Weights of a small mixture-of-experts language model, trained from scratch on English Wikipedia.
Experts: 16 experts in each of 11 layers, a softmax router.
Below are experts of layer 3 (counted from 0) of a mixture-of-experts language model. Rows are named router (the router's row for the expert), gate (a neuron's input weights, with its number), up (a neuron's input weights, with its number) and show model dimensions 0-79. Each number is 128 + 24 x the weight over its row's rms, rounded and kept within 0 to 255. Numbers have three digits each.
After each expert's rows: "gets" lists some tokens that make up at least twice as much of what it gets as of all text; "comes after" lists some tokens at least twice as common just before its tokens as in all text. This comes from a sample of Wikipedia text that the model never trained on. Tokens count by the router's weight.

# expert 5
router:107127122131159134135098138132107123102135119097127093154152109143144171142163163116126188114108151160114132079077152119132177137119075102118123105136146168149134121114088106109119147088164137152139145140179141145166130089132112119130119084
gate0:105114109153120116146156079152134128115123180163104148124135089112065118108096142129122117113113130174168180121128122161146122130152123110142134168089078112120105140129126166131087152197149139125107110116091148090143164123108115166130141129
up0:102094125122136091134150117116099117131153158138138114177094152158117094110128110112137128126167113163094119136092145105130171090153112144083137137163199155132140171123134117101172084110150149141117146110145153106131139134140130128132158097
gate1:126147107165136160119101113144171098147117129138131084138112096106137108147154133111128148178127122125175139093156130146158129131131093089129119167091107122132085116116134154118162094107121094120114117136116132126119123139153135121144178131
up1:112120169100114127155167122114120133168124105137129188148137119154105139103091114124065118127132137107081131137128150131093121127103139158136140115153117142124176156114133169140095108145121127111143109085115149130168128107123120140128105158
gate2:118088133127150140066090109126166112133090086116150131159111156128130134118125164150149132142128175106151140121172128151121125144110144130119148141126099090160129142076129107108107081121087152100106102108139088158158131176158154146124149114
up2:122163114148142112087093112123159119157116157127139142131111140099135114074152139149108141112139182124153104136174108136095134122156156142145148157148072121124141116111110111124098085127092130113130099100121110121181130164128122131137180128
gate3:120095139123096107110172156101070164129138147139146109133116171161155150146152122149126101140089113154162094130128144109128116105105172141115171127143128086124153126158126172150150116137115146121179136143076137093116120111140151124146122114
up3:135116098152138097131160089127118085135154189150131112138135112144104090103146131149155124129109121169139134077106098131126136130115125145149145092168124134119140121113086119114172134104075130110136135130077114117110106180118151122155095137
gate4:089091091124153132170141134128097123159151163184106114185099143107187177116117148111125128082101085078112099148117142090154102137117063118119175126150107123123107112146089113123156122130099115115153110126129155105124110091164110103177119087
up4:134168156084125107112137087093174110131138148124138158136101109130105115102136117104124176139155096144137168115172113151118143154130149135142143137129136126109129083128121148154107100098105174180131148103121099140134087136086143122115158155
gate5:130133104140088150114141152102113081112142140111091060123138142104145116168155137117133137099114127085125115097075134172143162117100132091092108075104104126136139150108128082105113117098127121134104138149139094131146128102081130137148115115
up5:127131096134146132145165124167192174100114066122100103116116104113149148110131125139151156132122123133134117131146143132128084138145095157149170133146141128156124134135167144164145153101135112163146152109136130124147116136108096139117135131
gate6:099154142086151141134148150133084118110148139108100068154133118103090111144173178110124110139077106153138115160147127118171145132165131158129152122145137129144148143144131134161119132131182158134160133128159147134123148114099089112109132178
up6:137158104087176138143131111143129141145107138098131099118140143094112164136163150116132163161100120142170134113104119141103069120139150121102108140153112099187154119103103126163122153132129128131146151125120108113107105108135149145120124112
gate7:119131129094119147173138117119112093131105175123130109122109113164096107113079131157141116137139133106081158152073153150109130145098136133129140091116167139100141132130102147133125118115139137127150091163091112197145100107111140109111098153
up7:122119126128128141167116143112108148129086090127120136107132155130101083114155129092118130130129115151117100166142125113170159141163074117143109158162176176174110102110158156137121127075114155116098136139167142107112126147115087157119120144
gate8:088138147123170069143144131142136107155080123135111150120101105114151129152111137115082109179122127138125129079155124106092104120131099174139137163145158134110123133189118117130137131156124148148135114147128159133136114080117121122192119105
up8:118109104120121186092138141138091142165169107117142128106141136181130125095129101142139122080083098099120115148126126163162140123141154100095142111118092124136115124101149118132118142129100067135134164127138073132101138154124127136103137180
gate9:129098179144136090107145130180168139122090152140146106080158114135168117162119091106126142101178132130148095111188085146103130110139133139116138143108173121159122155099118130143130121129154133123079163117139128094106133147137104123169102139
up9:142139130136136130159152129122110134101165071140139144154157147137088117122125139112159145148104109108108148149140156112162125131125121128131126120166073137121120098138136126134112093114093121124126104123104128140151147122132122120090144131
gate10:123144092141119140140180060131164100153101114123153149127099141160128153124113116112122171069153109171117101110101157163101108131150147163156136117087143093137151125120104135130149150131104170125127149153146111091109123135175142085110122104
up10:114130112117096131102154094125155120150141136139124117129086140106111099142172121114152153079114108124117129119144125158099125172146152131116146110088142110098107117123109101167138145169115129157122151104131103121147118100173130057118098122
gets: " ", ".", "20", "19", ".\n\n", "–"
comes after: " ", " |", "–", ";", "1", "0"

# expert 8
router:136095151104157138117109100115083144106134142097127135133085172104155118111133127131118135106084147158106137117078139115149110129157155148179129131105154133112159083155138167143138145102066106102077147101105133128102054140152106150134164132
gate0:124101132118108139108111115126092081134103154142091134118098160154194114113114148150129140124078166091166126154116111137129086119135173139132170116137128125086118090153104127165126172126174096147125087149134155145120129102102163111148121136
up0:079107167136110121093093104140126118120131112128132119127136183119106143114131127165147142127078182101127120126097103129164134152170154147142139148128105127093106074171115109154114140110102111133094106130135110146138135115134100088141130173
gate1:115151176100146104140134133160104115135103114103172148142184120142096150131174102102085168127072129200075131141155124093140128110115158106148160119142146121182122073156086152134145088112183129169096104136093120133134113075127090123125138137
up1:119111147143149131145143068154160115146121119134142156126117105122135108112134123114135077126124129139129096120112147119192164149140164141127124092116091107127142118140098102115094148115108176174119128127126143142145117136184149124135151120
gate2:125150105077145112152136131114145139110159091095095102091145108101097137134137138156122126118154079174124167167132145132124161153095136119115110138103098126098105092132098128123157153153100137083121136168125167108136126133145112090166135115
up2:170109119104129079180151141090145135117160122122091129098123126155119127159176115116106111138148112122152179145139115132157130141108127125106092113138083099148111168172139172093121118108086118120082146144148143111162157100102083133148095149
gate3:144082097138149127123133162125128105168111167179152139113073115135110102092122133128149123106105128096131094171150114147138116160135149144123080117104069142099111092136112114136142132105096098124104066083155145147091125115142086136110132116
up3:126135146154140156132165153186109144165127167143133121161127159131110102175123102124160150132145171173136153109105154130128137116165145102112126117126087137102121129118105121163131099100127158117137130140123088107155126143130091150141122139
gate4:164077141138140120137107137118137118109078137072132108108098106123176117108127108093134118131127140127134104156092125152113127085138090163091164113072149118090147119149124082084132127130118080095123146137127107095162110094110109149142118150
up4:154127145120169132123147113081154134137106157096131133113114091146164129114110160144142137146150150160170130118131069123129152159118095155112135125097124104108137121130160151123138137120140107153119124131129134115185120119120063122146135129
gate5:134125121107086132120106140139147141111112147083073131112140143121152109128144128164124154113111133135122125084080105181124159151174077102119151123155166131140120108128154198134104118106124105140063102106158138102166142104130120080134154119
up5:114096145154119146105109080150112142146139133135122132125145097140157102109121134101135129111119086175118168099116136152090103140177082152078113120140156101148092147123140192153126154130129144104120154129153112132137133122101130144156199114
gate6:161110145178124150136137118084139110136109122160162144108074165168137189073131117131169134070149164124095121106151118110136135153110088158151097109114154118139147105123143122095167136169082177159121142158120169122126120138116134157110143114
up6:125129157132164147145160137128160151140148067121080095104148115101141126147103145125118092140074148132172144099102132101177114139127125139137137115141163149138144118147161094135095166144074132128134139111150103118160154150167112135155122147
gate7:100172103104143114143083120075077082128160121106137106127153166120173128164201123153129129132109140156105129127118147133146117150131123143105150122102099171107151148120120161151116111120110147135129143134109151133120164082126115129148158147
up7:109173134134131123130133185113137166124149149187158123118168125102147121123155094146072126143105119158127135146184150136139111138128121137127097176128130123112140091133134154152122134138133139119091108108126114119133100141103155138115100115
gate8:129111142138104169155137048117137139112111114176116145104147093103142112115095107077185137129136134130151129156164158155074156148098138142138135168116127121121141149113128096174141097082137135130116152126150133106120124136115139158116115153
up8:176152112130170082114090127122114128142126157090127129135108116120114136108140131130122122114155142135094143127142112127098130123129131096124107123121173118128137105136119158158148161145119126128118112106119150148092136096079127096168093120
gate9:104167120149107131136139106172113135097090108129171126135096124154101129109153105128110126135112157160119138110144222116120130183097142096077125142161142093116137108126100134103113124136097145137120156137125130087114184150138130123116112130
up9:094139136087144194088126143165122127132095114129074082133157106092149137159096159152168155133150095146146123145118089139151130108120060101160124106127119117163088117131146159120124138111158130107156117129154131126113156161123100119153133112
gate10:139155164162137147129171134139112115127124159129100093138141130103172131104123146136144161113139127140158123109131121167145136154116094152133112148126160112147131126134119139132135133093155108108117120088139126133092126127123136123128159108
up10:112171105167187160091093112127113088131060168146131100136129164095185122120141117139117190133124139124124100133155124151143127148126150136136145132117123084116150171108105136125190138110065139114096167103139126140091131133127057084168106142
gets: " |", "|", " in", " ", "-", ";"
comes after: " |", " |\n", "|", "\n", "0", "-"

# expert 9
router:121124136162100116107135150155121135100130116125140133114093100070152137112125114138134144163133126143131081182119099098112136119144139143137111138127143084125108057084127091131121131148145116116137088098139101123148151134108172159130079132
gate0:123154144121119167065167106137108136123147122099138164125135135116109098147101106177173127125107138157127160075120150158107156098136132131127136131096164086148162125074094129111104110119110150126120123094191113154122137104154095088136128135
up0:159086111136145158112152147174129149118196106114148162141153138136122115121108114124135147114124136147125156128121066124085117113137120130143113140123147142153090112126139139152125107109121141112126134117141101127135134134133121159160113162
gate1:104123155183153079149139150108096090122146166143125103167102171135151099090137117173125139088132167135124081135106136065159121156136115100164119134148180117121126173136149103148115104104190147124147134118158135137113153121123164103061133151
up1:091137118110151102121124115125137126168133180127105156066175134160094126124160136111121126114091109134099161107162107127118153110125166098136116156098119121113133150115150166126133094161162157110149154140145117155128149103085146127140130104
gate2:088137157124162109117112115149110163138112144104135105125111164175186118090123111109122128124160100138153121156117121145117169121151127115149145127140129111116133138121121131084159142084169115109167095154117101155133199143117128115121122170
up2:098168127151125107155142174138137117118122147130131106118077148089136095119097150142185150092101140141139123149129113137097124097140115109117130136129167116079147164159120126171140114137113115121072148117143114123141111089147127105101178110
gate3:132149124121141150154144133140109148110114121141111147124145136124114082101125143119113164103139122132135121160130139137159120122121155160122147138130175185106132119121169120142138078150114108137128118147119137127147150184138124127182170161
up3:160142089169126136084137129126126121107114144123129147132111103117140145116143150109123186159088098112127167147131094105109098125121103126124170138094124116110145097097147167143160139119140156115103104083145145111145133144139163146103113090
gate4:131166147139098149165147111135124105147125140078143160080117142133135150123174123143140134123129109109116139150111123111150127159151079120152110107162097134153133157140145117089147107141094101102149168166059109156146175101106092152122124119
up4:148085134147137140145134116175114134118151126108129157097148140129103168133132123157121151127129136127115132124122123151128119133186116113134155118137133098173104110129168136082158093118121120073141162150117089157132165108136092138141147186
gate5:146115140097153126089139124097137122154150166191106132119091145141136150096130126153113105099098122151136143114123137100125160102146149155151102111117127117133089159106148134159123106197122106150162074115126141113147208121140157122161154114
up5:121129125110099064146154140153120136145140128112093177171112140126096149103121111168097114158176051144102108156137175084121142099132139155095111128098128102157116165138117138143151087159111107114118096141127126135127143120118137117109155128
gate6:143144153120105112130147104160109139096132116094132172125127144118131150128133138133120133146130154130131120124127117129139108114119123118164149144138095158142143139142168103138145089085161100151124140137128104117148137137155172127152108131
up6:112171143086142145119109096162109096131170103100121104116121102082160155123091116170069135170104095098152140088109108119103157163128158175109110144119104088151104124108107108134120112150163155125117101129155134143110151113114132109119130147
gate7:140112152140173085101159148114117133120120132109096157105130158088112130105111077118098140115107143094120144157161130135133089137141138157115142142152111149147188132148136154134072127100182116133132175182168150174102127125132166134123109087
up7:126184112146171093117107129172125150158143143095108165112140123158168105099160118112143132114121199111115142140148161137119109157120082147114130150158094136133135132138127161134103127119157122154095146152158120126116110116138128107131154149
gate8:113134159163106153147159157117141107130169128085167110152137135150118156133104174139087181145159141148097123170097102128136115151101102110129131064126095150119137078157110145108119113138122166106152083145131150112130137120137128130150135115
up8:115190145147144134089112089095119143118104105161096183110105129138129137096127102108088093117133105152118134114138109124113124099144130148137127163110148079119081150097090138155126136095101092152116149118161133132088111139177136143111105162
gate9:081116163124128115138168167131100098131144145083140133148133131083124114165131164116122129119155089135107130160127136133120092104077155135087176113175110131150132140091165152093164130122130131142135124118156150093141109109130141090146110116
up9:129119128097110146135128126131107151138166112120093091133118140108118128135129130126167131171115134120115102144123127184106129109153120140126134160118157136165107147113144106102156126130106146114159167140151131145117142123106118135096109142
gate10:138122141155095152129175156138099105122116152141157117143159144123075131130085157124173114123120103118087129113124132168122116152126101078129129164113111121098103089105098138137108119100137128115119153140159134102147126109120132163144127170
up10:168109130118110124139109089138127160126111128130165134172131129115114127071146108112114170111115139149114112097137163149138158093075118152150136101120116109124152146136116120171104155056112109142161135135133162125152109068135094134131130076
gets: " C", " c", "al", "as", "th", "C"
comes after: " C", " c", " the", "C", " S", "S"

# expert 2
router:140152115109112126116117081137105154125143150109136175129133162109122149073088164094110085127092151153102169121124129121093128123095132126151127141143100087116153157118148140145104111164157100168054169088137126108105147123147123119102159126
gate0:129108113115136140114143120110127102132095135100125082155101124149157182175117106116112102158086163136099152100160125138143107127114136136157110145125134121146132184130165149163111161115134136126093130128150112102141111081176131149125145136
up0:090166121136086086144123157112121145095154119135118144128124099104130142100080119103146154145164123138144144143137138108121134136157099135110106149179075170117154095163071122090138132133122108133125164171117134145165146191105132164118103154
gate1:143112121130169110117125142155140108152125129162128198136114141111107121154123111131095130135115114126137163154110104206153163142169119100168144166106131087188128151124174163121147125129093100142172133125092156153112131157108113135159149104
up1:137128132101095119089142135131153121113112138127158124150129064167137118127108133156155122114111138112102111135127130146127125119076158162090174118119135117155123107134107130135108139107142137148127147141110107092083096157157117080095105138
gate2:141084137084111112086122123149113132120154156143136134170079132123148164143142144145100135114138113113099138127144121125110143154158132124122090140127127144133076133112151102118139094103162136120151138161096141146134136150040112126133097110
up2:087095152088153114105140134126128122104093146144137151131153137135117128120097132119072106152135145152141098125093127121108128090101148146162139135171093091165109142130097112090134141148144121091114166150113143117159134135147173125128140121
gate3:105120105132184116108142120138124096149110110100139090105159119146136168086085136143147101079109150132127117140099108110121151097089148124166116120109105105112132136115093115170128103144147151164148147126120079126126081156160158097149163090
up3:133161103129107125120167113132128086149175152120112103138119119120123141075120115136165089118095160096140146110091155117122148140108083106151118097113105117126107161153121125166118084138162135152135142105103099149144082129142108115162128130
gate4:114131151121137095161098098123096114164180133146078122137137134122075126129111170094098137158152106180124150132129131124136157136143148144114164144143138120131147106103117143140099145132127138111104103115126168109126083184129139118138146144
up4:158132114127124153145157127120135131129154134123134101101146090169126116111095134111123113135118173097106132062108087145133126130082150146112132118130153117145144164169116128121131150135134130094148101130115100140108155126120090123130124109
gate5:105148122141176160148149153123097181136155138136176139108108129120092099150088150159149124133122150082112161130163157138109143114150117164128093156120085109118108137119137125163123154140082125189128130157107149143133146134131137149115111127
up5:156163128148138133131132116156138101131114168157133140144107147132116097153126116158137123119129131159121091125170102164105134149144097121139155131158114094155139202095142147132076143154102165127139095110125130135124113124095157132151169126
gate6:144124102105124125091146182111113138114151172110125119120132140133147121096122150133110133111106172165119162120130134093141167147123134160153166115122136125073136123130153137155089104128128130131095108148136158099192105169089121135123153155
up6:167149142105143143132117155141111142177110125121126132157146131124151123129128140127100135126143141154139165111119171132206157127114146150133144101123167088115111187139151126151157143089126070114122150166097149117161112105105147143131119157
gate7:097147151147117114104114121117088118127132137129112122110169103114129154151110101154122158093110133117147147163130133128129107114137104137136114125086103142106139165144139120142176161140137117109169113135122145158152122161074135100142148121
up7:093166111144108123125121151120119141163104163149152105125155120116112149116129140164114121114128136112145162125092115105128152109144109167105119162104070174083105142124120101141135177155128095095173109160121101123160088159118140082165172157
gate8:145162135136170173102128153115185149104120123156108135129127158116152128138138145146138129118110121137148120108126107130127174109140093092124091111108136122126077151093185095122115135115114150128140135130169156123098162132103146123119111154
up8:115129169151121132106097128131112118146117125131108118101137129121140146134114148065155118136144129123138084150106133137143124122132126140168144144109143126131174073135096128112115151094141103080143185142167100085136123154156129132136130136
gate9:158150084122146128171125160094130129099142155102122146181093133131098123167122177150103118115121142135100138122118178177139118145104142095141140158127123143087164147176104154118176094158151158173118166127162117126105123108132136119119165158
up9:124107116132175146142123135112125113113140128058139157148164163103133182135124082095123150125143142138156157127106117117101099131113089122136127165110120138113160151153174122108125103111171143180154134068122123172100136100117088150115147157
gate10:149167102109118145097100100135131083165081112103146129161137162118091102173140153124122151103123126136092172110120147139135120107109129178125144114113136145087128137141120133111091099178088162125139126126104125205096100106152102136102124131
up10:134108166089133105113186150114129136129119101100146145118124123144142098121131134152138143127128148158162135109120108102161144162098101119139165125107073122200107172079167090151122101126127159149121106108115119135124159154158119121123142117
gets: " the", " The", "en", "'s", "er", "ar"
comes after: " the", " of", " in", " The", " L", " for"

# expert 14
router:156086126148167159144148143151124144107133140107140115150112114114136131132124110133154164143167121149174117125156113131163126165119102151052149128087151145128134164182115131134089155116094162150155122124151107143102063107119173170154094111
gate0:145174127144190140093121147157125136162120118107145132150141078174137157118137123147103163113116127087102159083115113081099118121135096138116165105115139126097152136145134186109129121128128084161109116137123117109096141153154125108170128141
up0:120126149115075145112128126117093136112142126142112153120091118108136121171069096100132088137103151136138095146151147159125141134142130103151125124129131093126134115153131083132123108145151156107108152130122127104197157095114119142095153144
gate1:116080131136119086078114131135146142102153122076142102116122126142128129154144113118171153156097123123161140131070143096142108151138117099162130120159159114127137125142126122104149112138087170113100111183173164100128089123104150124149158144
up1:105151139130108133134107116097136125144110181146139102113141091127123125144199101147092145128109136131147137105151148152114143134132111137098105125147101115101156138104138181082117125194105150156143165163153094120117121137116083116135116154
gate2:149115104146180136118103125159094129136111129149103129074123113081184107147142157189101159127146160146108146125148142121149113099151086156087156120120095095157141128118108090131095196096134120131138109131124124105115107135123162145135134117
up2:174148167169150111095158098106162168137103139081137117162171175159089113122136089078144113106139129130143127108100157147108147140133110111157103112109145180136104135138111118097119080169130121123118192078138166157143125096160145139151169110
gate3:102075157113130113123092147172163098120111174144140144156149124133097131151146147138094141119168149169109156134127150165149118140112095150132102132164176094126104138102116128101128135159145128106116098103151117130111113113122071153139137149
up3:151158110090116123096110136129105150106124104085121087103117099132109141101112118109114091137066140158129071124149125130100098150138180163129134167105105122137150158186126103139111131139089094129121163153119158124127119130130129130095113132
gate4:155105143134110115149138133115137100106136159143136079144150134118134140138143129127118102120173103129136112172118146115119152096136122130075137114109162114147177161145123131125122157113149162134117134139130133115090144132151116126090117157
up4:193097153102122138117118132106129122157133136138135115135138143134191127120173114143145150130099109152125090150170150154125096109083112124076117140114152142140142168138122132120121146090129182119095151105138133108075132114149121119108159144
gate5:114124094128166086143100103127100113140126119106109137156086113119088157090127138169106134105158120115142149151120143130168170134142169152152126167142096111165146156152178148121140102131179128102085123187146156119157130120103160162115154137
up5:154097131140139128119140121118146138081124108195100139108111149174119093172146147124130133141113148146122125134115052171136161084129117122121133084119111145094106139096096130139122110159114149122152113102119124137079158136088116123129121155
gate6:151161147109171161179134181073147172138133197108135137094122104165143082122146148163057120141120117143160124124106152129141142120127176126140129062110110136110106151135110116131109095151145106125136133163144134157136112128134132119103124170
up6:126126123117098112133149104137122138141106110122097125118133155130116094129113138103159161170143170130139165150086071134159141131155098125169095145098120104161121114154116123154095128164118136166115071119080187098112123129098113115105109131
gate7:104114131157129110153117121140152090127166122146144101202175115133191147136109160119146119102116166182146158121129157151136107094117084129111080119156117095111127124156168133106099089150106148179162126104108095127130159160132131129128107135
up7:157138152103123117126138155109073139112106106128132134057114109141092103109133073133102095134149091073123104122115084111121108157160156142128144124118139122144098188132106102113173104089145115107107077108103156140061093113109114134122130128
gate8:114142127135113124111113137132138158132127163103176082109169094129127146142117139094052129168122147157124110154095137131153121096123100150122184117135130157104090098144129122111097132080149130133129149154122107090103112160123132149159133134
up8:138133132118117120143147140117149128109104133136125195129127117114151137081123083114151115104140121086125118141133155135151130110161152089116119101156131048159147131135130128116145086145128100128137115154150141110110142098121104096144109127
gate9:097123119136120141060100092168106124088086106113166110134147108126148135176094099181137145138102113108159121124136134143133166117166140096090147091173140113138152152139100142163118132085129110123114137126137133165095090126141122147130123117
up9:107104145143132132080107124208123097150170105110129141129102123132112131118153122116119097133108119167137123107119149156168118102109094064163082134099120140114127179144143114142143154135150142141130146105135152143134080192137094138103133123
gate10:132168129162130140167137103133122165098129095145126123167131124127174104107153097135123091131136090110130171088108113149120152105134134148128138125125146127133131090124149162137108131079113134145110157114119125161116160139110110131115115101
up10:130121118121130146173155131154112099108131139114095166138101104092104153103132105118142127083147135137157138124148125141105086083143125122126160131179148146144140137127138121125134093115137131120167122130108194137092123150126152139122136132
gets: ",", " P", "p", "b", " G", " B"
comes after: " P", ",", "-", " p", ":", " of"

# expert 0
router:127136128138138115138114152107116154095144118145145163130126153164142115117121091116087138132131097100117075134104164073131171136134184109101137121119157133131163111113128137111145081110107125091135116184147120114132160092136125112112119099
gate0:138125153105141095091117134123162123129134121171113131150107088103086155127105116133134133106128128116122121108145107114153111137148164091070124111142186144119096078120089112116111140141103115133105115135139163125095136136149090132102111099
up0:158120173105121126092127120111142119140108112126143128135152105140156092133137137129122113144118134142143118167098140135114111147173118099179124141126104101122137116135154147103132103105147128130135142127114084131160140115137105142155121155
gate1:123111136110145091116082125164093128107126157143152130130089111162098147115092099175106103120103143101116123130137191140112136177122098127097103097110169117116125126119157115133117116141115141124115130132150128144104147091156137134146133152
up1:127136153116127192148123131143134175100143108116125123131111124157087119110130131165100156107157135095111112142101125110149157142113102197121133138145132135196069103118112158154118154082115106122112151100103128122137161124122132137096117152
gate2:127149116147165144175127158155148109119143087157124147123125152120113138086178148087109132132090189167133162125150138135163117127135124140148167190128122107144149143154150066138121120102134160154099133089132137113157145133132142078113089101
up2:127140154120135118107093154161101111096096111133145133099103122163148121164086120174111149105085139092109139082153135100182146121136110112137098148180137124131139145120137129090083128114163151188090132122176126092129074158130130084148117145
gate3:154104083113175123128140142125120120107125066140136140104086113164130118134141082104131114117130152104129095113145177120126119123087131084118149117130138133180159102126132137097145160103110140121149111177129106139140145153153158148104127133
up3:073155135122132167139152154129118132133143148080109099112155152078098146144127116130101148143118155142168151123117061088130141147161136166129125102129176153105078126160137168176110117083144117123107103150147132116137134140105152140089114171
gate4:087118121134114087147097117109173099126125134160115154107108150184156121102149154152140064124148103088117110135136115100109109127123100112145113124159075072137143113135165123117094131152118137136154094111089175126118121133116122142127136128
up4:128110074114170109155150153118151092131118148173109146130130173182126094110095109108130092117087164088077153127149120127085096161150129141111091139139124100124104128119121085118108106168134152128122115159129154145136113151131115087119124134
gate5:148128102102123156149169101122114142133115119127144109078136135176126116142110093153075176104128149130119133114113138148123142127128126124106094119132097150116180126156155103149153146152104139151108145141104115141150100108120117132130120130
up5:134151070110112116147147113124114079114145121142126099149152115149121135100092136149102134106132129150084093127114139084121142112102117116140117158152117126151126135139144120138147121103133177124119143100113125154126115130189153110135184115
gate6:088163129131122158115120126127155148121087112146116148150112103143144125170135196137138078139134095098144169127162129135149114091181139121119125096149170126118128125126086114104159079138098108139072134134142166068153095147142155137133101089
up6:153105124106105109148148135143138112112073154147167133100118150106121091098102100123173155134144115094148207092117141149095164094116144120126153135104130153139119131133118107146135160176137091151090074113118090107121158154181145129127145149
gate7:160110136105111161150090087134134096150126138128146171148097138126122101149173116129146091163120121158120136106110125115143123136144130127107150153094106161117163121145128139083143133107123149151118108110149130112127108106139133104109078169
up7:177111099098138110085148175121095111113142125088141160144156068117114140077120165184121108147136117152136103131139121125112111116102159145093134106113134080120111082130185175113108126100096136166126111083151131116124160147134110107136138131
gate8:126137130155138147096148137106125121162117141132136167092122136152045136153165148136150118118120136129143128140121130122133115128140128168098174153110154114167138118122200121149198117131091154147156137163177140105134157061170177122112127132
up8:123153117132111150116110106127134130153146144106120118159112142121123147131130143144093160118109144083147117108127157149091128121116173152128156138130143109163154109117186106086132138081137103133128150160111063084144140075100155102117119112
gate9:151104143122130116117111149115137142145114168131139127145103131078143145134173134099065156158128140130147129114109125157144116122132178108137115152079123058148128100092101136141175138157121154114139167119116124155149144147159154133129112153
up9:142106189121151143167129124133183177142088114135080118148158122129129157101065115112145139128121149123117112148173125120090169153099146126170131091119087125140147141132130139111102107107136118127145111131170129089103136097084099148182123197
gate10:141157085143143163094160122115117145122135121174109098151118106114112153143097108151157131136161153132149141125166131154096125117110118091156115148142144136141112139121148127158111112153169158122097121123086101113123132132064239160162112102
up10:151152113160103129109126109164151133143111112118147121142101129110107152153150143092109146119100099135154116146113136117179123145111106135136106133134081138089146150080151165128137116126096131177157123119134123142157118127142112123161169123
gets: "1", "0", "2", "s", "ed", "3"
comes after: " ", ".", "–", "00", " w", " f"

# expert 12
router:113149117149111168132132178115151126137130118103099138071123094111131136145136100145144119148156167161128158098139083103107096130114128119079116139132102158145106131121083128110163155188125112103100110100132162096124137165091101155100089156
gate0:115164155101147095112138121122112140116113131136107124093131106128127108140170098098117116139173111134118146140094165114129130124118119119117151128143132133133131143112104169141145086136134151125127129115116139119120176115120160088085139074
up0:104102090110101137164101127143127151129116127131156093186147110135105138128107129092141158180133171118108101145152155141122169132121127109132142142087141154169127100164161129092170132133117153132164126111141147157110094087139144152145140149
gate1:093135171117120158174163134131139162176136109115151090117155154129155137159131146100154161154117124144103136143135121127144136111109112129130125122107156101110144135105161109108126092154163132150116093105126153120143130129134100132143104104
up1:107146192148111119161165155130111191173137108124152123138156143107114153147130147101117159130113162149133116145133099131145154107087148111124152161128166085135154148116116152120142121152123107107133112096144131103146144137104116107163134104
gate2:113151136139125138141125111169142119154109139109089090175151148107162159149123126134140136108086084142102154144131081137111137148068087125125121151107155086151169136176125130098115133133133188155119125117106092100146147098161101117127143155
up2:153136121133141092131125137070157166092134114146164113121090156151131111143167161132110133150165137091172125139178104085088118152115178143125161148137059140136146133113119110130135102134092094131142098094132122130130098130139118134087099071
gate3:125135148114137118091138088116159125119119143116142128115171097166159129112115167105139112129134152150130128143114105071124141158115164130132144144159126133145139113101110136164088105164112134139112121128147137132164108127137058131178147177
up3:146132145137148082117161123133107133110181136146125145122076100087108146121122075090139165162120141127138088145115188133133135121157079134116082129137119103109098125136093132114117172113131115156114123127175147143111127161078154095153091120
gate4:131111136115126121081149166136152134159156125119135152125133189151124128092117126110140142100137087117117133124128143115165124102133143139145140109121142117118103130112119093131145156099075144174111114060182142147176118116125096150099112117
up4:099072146158127144174132117141171124110115142155120122143124118134124101152179093156112134135172122132115151134113156100159118139110114137106132130080146113128105131163149073110129115127148121126102115165074071094117111157119108115151094189
gate5:129158167150081139130130164116096132162139092120124112130093135112118133149117072108114163068111119138175092117121122131145145126139173114099122099117088134132143126113122143146118094079129120141155102143127102087134188154137112115098129167
up5:141130143131115138118093140078142155154108182093146110098145131156123122137131132117134140104086118125120123109129113171118122126090122167103126114102104141129122124134127085131125165131115142082087086141085124070133129136145088126163070115
gate6:139148196143127130167142128159084091103113179111132176124111178122119132119109153130155124168091145148141158106120154099068112126127130131141158153101163165124145138120112177144150162081156124124138138130100138144132107129099146095140145126
up6:151109138118156111130132140150148155156159161119128153154192116115150147138182143103129103113135121098123142130135124101141120110149158112155096139116076116146085141122147130120101101138112135151108111148167146139125142153115103145168117137
gate7:123133108132189162117090113141164119113154120102159123108142095090134152110096113097145147120117123149107116141139159124122128160128164153102095113155145121108138107133110095111160142101091126139145118119173116140119120145149130132136123077
up7:137114117122093105122128126133085079135151111142133166136075138146105080114117124160153097120086117133094099135138141135156109085150096130115169129090098134149102112161094107106102122155140124095114100109144124158138086118119116159140138164
gate8:143114148120153117116133127154132096095132164176170159169135147199150151132138123133161126107124141132170089089113098141091149108097206137087138113106124141079135090126098115137136140131172110144157140109148099144165120119115125099117118131
up8:128131083127101132139113107112134148136139096089084143120162081080129097093124161132112113132130122128125110107145104120189131149115100131117135160129126119133146145129124102109159080134094105118111138134151127122105133133141102117146137080
gate9:088122114144105098131122180092102146135111092137093127105130095148144076122114144136141147141129138117165139133118142154179036135147105158111127126161163135138131104166106113109136150150128148110074082107104103117129123108139153139151123136
up9:111121135148131118113156110093079129179135132134129132158161110136170131157126089123123134148101121136132155102090150141128095120150137185118096099142128124134109118176142108090144159120112121167083127088139127135093142129094164098133110136
gate10:161108138149170124088104120125158148094124143120090108129103150142136149140165133111127137122128111150120136121141151078145088123141149115163121167128159110146123140108108141122125118143107162125107113122096115099175137182101139110156126131
up10:075156130127133124144132138095130105118123127157097112124163066138106147141081135116125122065125174163147113147119188103145137143205116111113153099134168140161119154052127108111140136145136102110054145153122121150146084139135103133095142130
gets: " and", " to", " a", " was", " is", " he"
comes after: ",", " was", " to", " and", " is", " a"